Below are experts of layer 16 (counted from 0) of a mixture-of-experts language model. Rows are named router (the router's row for the expert), down (a neuron's output weights, with its number) and show model dimensions 0-127. Each number is 200 + 30 x the weight over its row's rms, rounded and kept within 0 to 999.
Before each expert's rows: a language model's description of what the expert responds to. This comes from a sample of Wikipedia text that the model never trained on.

# expert 22
Description: Word endings and compounds. Suffix pieces and second elements that complete a word, such as -ation, -ment, -year, forear-m, resurrection, chat room.
router,273,183,224,218,220,189,236,220,187,202,168,220,180,227,209,224,223,172,185,168,223,215,205,156,235,186,205,149,173,190,174,165,198,225,245,188,198,153,170,212,196,223,185,229,195,128,225,191,205,244,209,239,196,280,215,241,160,156,213,191,287,192,133,196,165,188,188,177,207,196,193,250,198,183,221,174,221,239,211,255,222,155,179,195,208,224,173,167,200,201,214,219,212,208,239,127,175,175,175,172,127,174,222,234,155,197,205,247,189,219,223,185,194,250,174,169,220,184,179,192,204,195,182,172,205,184,214,252
down0,192,207,170,110,222,236,217,272,209,249,233,265,211,248,219,193,224,182,208,192,176,205,195,217,207,241,213,236,270,183,184,167,175,235,193,222,154,178,183,250,191,177,167,208,194,154,243,237,134,219,213,187,224,234,185,187,163,195,156,222,230,193,197,196,209,223,232,202,174,214,193,184,190,182,226,167,163,185,174,150,169,177,212,167,233,175,234,144,171,220,232,202,159,200,133,194,233,188,168,179,230,199,193,169,159,232,178,192,189,250,161,204,226,211,168,223,199,221,214,227,204,182,211,139,242,232,197,182

# expert 40
Description: Infobox and list lines. Line ends, colons and name endings in infobox, taxobox and table rows, such as Animalia, Insecta, Chinese:, and row-ending pipes.
router,235,194,198,182,211,146,237,172,168,191,226,157,194,244,189,185,210,194,244,200,245,239,205,185,226,195,181,200,154,201,191,201,204,245,215,176,211,201,189,160,179,241,179,129,197,182,206,166,225,224,184,163,116,230,181,180,229,175,241,222,195,178,250,234,192,215,202,164,139,185,168,194,142,182,204,205,181,241,212,194,234,205,216,209,241,181,222,194,204,181,216,175,209,223,239,191,181,195,151,194,253,142,161,196,254,155,193,225,217,147,224,213,193,238,124,214,257,144,187,190,204,203,223,239,195,258,197,220
down0,214,210,196,173,255,176,198,206,175,172,170,225,204,144,217,192,175,174,184,210,241,186,144,253,244,146,205,177,177,144,178,189,189,212,172,142,214,224,161,229,147,193,201,212,201,238,230,193,144,186,217,258,217,239,221,162,244,213,197,239,199,235,163,177,185,134,178,207,177,273,187,186,174,234,219,200,244,182,229,203,229,198,211,202,224,278,207,171,200,202,225,186,133,194,214,192,196,170,187,227,179,221,244,225,192,212,208,255,204,186,269,237,179,179,196,223,191,209,151,185,165,157,201,216,204,214,173,181

# expert 10
Description: Sports and media nouns. Nouns and verbs about sports careers and media works after articles or possessives, such as match, episode, song, signed, played.
router,202,155,224,254,264,219,166,194,175,183,186,231,200,201,198,214,203,196,121,222,218,207,240,197,195,221,164,198,179,173,142,229,187,236,254,214,189,209,185,198,209,250,201,197,196,175,183,169,255,216,232,213,170,165,217,207,191,173,196,210,254,187,212,237,217,174,218,143,218,214,163,203,192,207,212,127,176,175,234,261,171,182,185,253,155,179,225,197,192,225,246,191,196,210,227,170,139,157,190,188,201,189,230,222,180,228,183,222,247,175,235,220,183,250,204,208,157,211,221,138,134,237,185,153,183,192,174,242
down0,185,209,165,217,193,191,210,213,206,186,167,183,170,227,159,165,265,202,174,171,195,214,221,192,205,212,218,256,222,204,195,202,193,227,179,212,134,229,250,163,129,188,177,209,231,234,190,167,257,193,167,179,200,144,183,284,159,205,215,243,178,214,177,224,244,171,192,172,222,195,163,196,157,193,199,222,218,129,131,221,160,218,266,207,196,224,181,156,233,177,198,245,245,168,143,219,227,243,238,212,194,226,235,255,189,198,209,194,219,184,221,205,211,222,204,225,210,182,252,201,175,189,200,210,217,180,201,162

# expert 28
Description: Abstract head nouns. Abstract nouns after the, a or his and often before of, such as death, loss, popularity, capacity, population, success.
router,192,141,183,233,219,185,190,219,141,152,200,192,198,198,175,179,194,189,168,211,228,216,181,183,229,186,148,155,176,172,213,215,198,230,231,166,210,204,133,216,207,257,224,198,192,125,185,209,245,229,214,201,220,228,207,150,222,173,209,197,245,185,143,218,176,193,223,226,230,217,209,156,178,200,273,166,182,226,237,248,161,227,156,220,196,226,204,225,259,185,188,180,186,212,188,175,190,212,217,206,161,198,236,259,183,170,250,220,197,199,241,233,241,230,119,174,195,166,213,145,207,234,234,192,183,195,173,234
down0,194,219,156,220,185,187,186,193,223,222,202,175,128,206,211,267,195,181,207,173,223,229,207,252,221,236,205,183,159,149,244,170,189,203,235,234,224,217,223,151,148,211,207,139,210,209,210,233,141,179,175,221,254,213,211,181,222,187,229,182,214,161,204,165,254,243,241,209,260,205,250,207,166,248,221,187,196,195,171,196,173,269,247,156,220,181,187,177,195,264,187,213,176,210,157,209,205,221,190,219,197,210,206,180,173,154,205,219,235,223,205,166,162,235,201,168,250,208,167,166,158,186,212,181,168,153,172,182

# expert 55
Description: Separators after names. Pipes, commas and semicolons right after person names in sports and credit tables, plus name-ending pieces like -ová, -ić, -ensis.
router,220,248,195,230,207,213,163,188,172,214,201,189,194,215,195,209,211,194,169,243,163,136,226,189,175,230,183,216,189,170,168,267,218,200,242,158,187,170,195,142,201,243,259,139,173,203,220,165,184,235,170,157,140,197,193,202,153,193,301,194,206,189,218,210,196,212,260,189,212,172,257,196,192,218,207,204,182,234,213,188,240,182,213,198,158,205,182,221,260,255,227,176,284,190,245,204,212,193,153,194,208,205,173,257,219,187,192,236,189,156,218,220,204,200,177,170,240,181,207,189,167,165,194,202,218,209,219,209
down0,259,191,215,208,186,227,201,209,212,203,225,269,221,263,186,228,204,215,256,192,117,225,222,164,229,222,206,168,139,236,161,174,179,170,261,172,212,167,187,234,211,211,213,208,228,216,187,216,183,240,185,155,145,207,184,203,215,166,221,192,208,178,164,192,198,182,237,192,193,186,219,154,141,213,228,177,171,250,196,193,234,179,193,157,160,210,184,219,214,253,163,141,199,214,181,226,177,203,180,220,167,209,193,240,176,196,210,211,173,176,272,207,221,203,181,167,237,225,141,208,138,177,214,203,244,162,206,223

# expert 34
Description: Latinate word stems. Opening or middle stems of longer Latinate words awaiting a suffix, such as recept-ive, persu-as-ive, viol-, compet-, form-ulas.
router,250,215,206,217,226,212,215,159,162,147,192,156,158,198,216,244,228,199,196,283,202,230,229,136,228,175,173,167,186,186,200,199,227,261,205,182,199,204,147,217,209,283,186,220,173,189,202,181,189,244,169,204,218,251,204,201,167,186,219,178,202,183,197,226,133,202,164,198,206,177,201,215,216,262,179,131,187,185,172,236,177,190,157,236,199,251,173,219,244,196,171,168,237,194,241,141,168,240,191,192,175,241,255,213,187,205,224,193,221,224,176,160,200,239,205,201,195,199,180,179,175,169,207,195,195,223,145,210
down0,187,240,250,178,183,252,205,191,274,209,218,223,219,212,219,176,212,204,224,224,180,159,210,218,211,220,181,183,214,182,245,185,225,196,169,227,200,225,232,198,169,216,212,192,187,232,192,179,174,268,175,192,231,198,196,214,139,230,164,206,236,169,215,262,245,213,153,181,231,194,153,233,214,193,212,220,236,207,207,187,221,152,218,220,167,188,143,160,170,148,202,243,237,180,183,159,178,264,169,208,202,212,209,219,169,188,152,190,192,186,152,232,228,148,218,158,123,144,167,220,174,190,208,194,187,261,174,214

# expert 17
Description: Infobox field colons. Colons after field labels in infobox-style lists (License:, Website:, Party:), plus linking words such as as, by, including.
router,268,207,223,218,206,160,217,179,172,171,172,189,209,255,171,201,193,180,161,226,227,166,214,175,260,277,175,191,202,196,197,228,170,192,209,202,199,194,196,145,202,202,207,161,214,244,212,162,211,230,195,159,110,186,199,219,220,197,208,162,224,191,157,202,150,242,200,162,162,214,196,198,142,174,225,176,163,212,198,267,219,209,184,170,238,220,213,197,199,195,200,173,265,190,178,185,161,237,192,234,202,194,185,152,228,221,165,232,186,157,195,217,242,225,191,205,233,189,240,203,214,168,243,241,170,223,191,282
down0,192,156,196,237,232,197,246,200,192,218,204,185,177,187,160,266,237,209,215,218,169,196,180,310,197,200,224,223,240,180,190,201,201,229,202,152,197,173,205,203,183,124,185,191,194,210,202,240,145,214,178,156,167,195,233,181,213,189,193,215,167,232,219,174,220,241,220,194,193,194,233,214,166,180,152,181,147,212,202,209,175,224,223,213,176,213,238,180,169,214,135,217,279,168,175,211,257,185,149,165,217,181,233,272,198,189,162,250,197,215,202,205,130,166,205,178,221,204,220,212,205,227,161,222,213,215,209,190

# expert 50
Description: Title and name words. Content words and pieces inside creative-work titles and proper names, such as Love, Rock, Night, Ghost, Invasion, Claymore.
router,197,232,240,213,203,182,244,184,133,124,181,226,172,188,207,223,195,200,160,193,221,224,218,135,238,202,218,176,210,236,193,219,214,189,191,191,218,159,211,189,220,259,204,188,209,179,232,141,225,178,202,183,218,248,196,179,198,193,201,221,271,219,185,178,183,174,194,197,204,274,204,180,161,201,215,219,141,197,182,215,236,190,198,241,137,251,129,233,242,218,243,218,160,217,215,193,139,146,166,217,161,164,205,221,228,191,186,218,167,168,241,238,189,203,185,194,166,196,228,151,216,210,192,255,181,224,176,214
down0,210,139,163,183,160,163,228,262,177,225,183,169,190,159,187,211,192,194,205,217,204,174,245,230,199,193,259,255,185,119,146,228,200,199,174,215,219,180,245,137,205,168,146,209,231,217,165,157,203,207,192,213,199,184,230,225,237,190,204,212,202,238,194,171,128,193,174,226,215,203,254,124,193,193,198,224,178,249,194,205,204,204,232,260,205,215,130,184,236,205,204,204,181,240,237,236,160,216,242,200,165,187,199,240,182,172,163,207,175,196,227,203,222,234,205,170,232,189,150,188,197,208,198,236,219,209,199,225

# expert 35
Description: Physical materials, word pieces. Concrete material and object nouns in descriptions of buildings and nature, such as brick, stone, wood, windows, sand, plus mid-word endings like -ing, -ers.
router,268,174,267,203,227,177,199,180,183,184,190,209,201,222,200,203,166,144,199,239,189,247,172,174,221,190,217,205,231,188,186,171,197,198,188,180,243,204,124,224,211,232,214,206,196,99,194,165,216,190,218,181,176,224,202,202,186,209,240,199,240,197,169,225,182,155,189,166,193,229,190,222,218,227,248,168,233,185,227,222,228,219,237,217,208,230,128,237,212,168,192,207,187,186,199,180,177,163,162,147,190,186,189,254,220,241,177,246,208,199,217,209,263,276,204,207,184,186,211,145,181,194,186,239,190,194,130,241
down0,182,191,166,215,200,182,230,195,216,181,246,178,196,142,195,186,159,217,202,203,221,144,224,182,237,208,194,199,197,234,225,209,232,227,157,232,172,244,211,201,197,131,207,204,182,246,232,197,163,185,205,201,204,209,204,239,164,208,161,210,204,143,213,195,238,182,212,223,222,227,152,237,172,230,136,187,164,237,221,176,180,226,197,271,161,210,167,170,185,176,224,130,145,224,231,195,196,179,206,248,166,223,239,182,251,175,210,178,186,194,200,230,243,158,157,195,208,163,240,150,240,252,256,191,166,188,237,194

# expert 31
Description: Table column pipes. Pipe separators between cells in wikitables of results, statistics and lists, especially after empty or numeric cells.
router,192,182,165,221,236,224,193,218,167,205,250,172,234,209,188,214,209,217,202,285,143,185,229,134,272,174,224,145,205,167,153,214,197,194,217,169,206,155,187,188,178,229,219,181,220,210,168,181,187,263,199,226,155,212,231,139,168,179,244,194,186,215,203,202,187,182,233,204,212,206,239,191,194,231,207,210,176,182,168,236,169,144,171,169,181,224,215,172,218,226,209,155,299,226,237,196,157,155,200,190,171,195,205,234,226,190,206,222,202,177,215,205,185,207,149,203,176,225,193,125,161,226,182,179,209,205,169,204
down0,233,195,189,238,169,161,226,160,173,207,211,228,177,247,260,179,204,198,166,210,220,220,199,143,195,203,157,198,192,203,171,221,176,222,211,217,181,253,170,187,227,216,168,159,163,191,160,209,237,201,160,181,242,173,222,184,234,252,152,177,215,124,203,179,197,173,207,154,205,208,199,190,218,221,189,152,213,248,271,171,234,248,207,233,194,220,198,247,195,165,139,217,149,164,211,201,192,231,186,229,265,199,230,213,174,182,204,215,188,175,188,258,264,213,191,225,161,192,196,212,192,215,189,259,190,142,197,225

# expert 62
Description: Top, codes, scripts. The word top/Top, country codes like USA, AUS, CZE in tables, slashes, and Thai, Greek, Arabic script pieces.
router,177,219,214,176,174,218,216,149,176,206,205,212,202,197,205,190,191,224,236,179,195,214,245,165,245,193,160,147,211,221,162,187,172,225,244,158,220,177,158,210,192,235,209,237,218,144,169,195,229,210,227,212,104,152,223,232,165,106,214,221,162,150,193,210,169,200,202,154,221,199,187,230,185,171,230,214,198,186,233,196,243,153,213,232,180,233,165,209,187,206,196,199,219,203,241,209,177,229,166,194,195,153,267,197,228,211,162,185,207,165,221,220,190,202,114,208,236,193,186,162,171,230,175,256,191,215,189,229
down0,212,142,174,233,181,245,205,160,201,194,175,157,160,252,222,183,240,209,218,234,219,160,194,246,252,227,171,210,171,215,206,200,212,145,180,172,206,221,249,177,188,156,194,158,195,202,215,210,253,196,227,174,208,192,184,215,247,215,184,219,185,206,215,183,213,174,223,256,160,185,207,223,170,146,189,196,145,196,222,183,134,210,160,204,202,168,212,238,161,192,248,239,131,219,232,211,195,220,214,211,266,267,228,252,172,173,255,202,166,231,183,139,184,212,230,200,216,194,193,202,243,185,169,187,168,192,197,182

# expert 51
Description: Action verbs, prepositions. Verbs after to or subjects in prose, like oversee, seize, served, praised, focused, plus prepositions for, with, during, under.
router,242,223,177,208,241,152,202,122,195,194,215,202,166,201,197,226,155,179,212,171,242,232,234,154,221,232,173,203,179,251,168,204,200,243,221,212,199,144,224,224,228,241,206,182,187,188,196,173,215,219,206,216,161,229,162,225,209,235,209,215,183,127,158,231,129,204,264,144,230,201,226,249,190,196,230,186,186,176,216,221,181,201,194,190,213,285,150,196,201,239,168,192,237,148,191,193,166,187,150,201,211,243,226,222,237,238,198,189,199,208,201,205,185,262,207,153,176,208,240,193,173,181,216,202,198,242,173,214
down0,204,142,238,192,187,153,196,216,195,246,126,178,261,229,172,203,228,172,189,183,146,173,174,263,209,182,188,166,158,167,204,237,175,196,163,237,166,264,201,136,203,188,207,213,293,207,230,203,113,183,209,265,227,224,214,199,197,205,189,196,185,217,200,184,187,235,191,212,202,233,225,224,225,163,164,222,245,242,203,159,221,195,176,205,180,168,247,206,165,177,213,186,141,193,179,218,219,202,185,206,273,167,215,185,189,204,236,223,199,228,219,202,216,209,205,186,191,180,196,208,239,162,210,205,164,201,206,195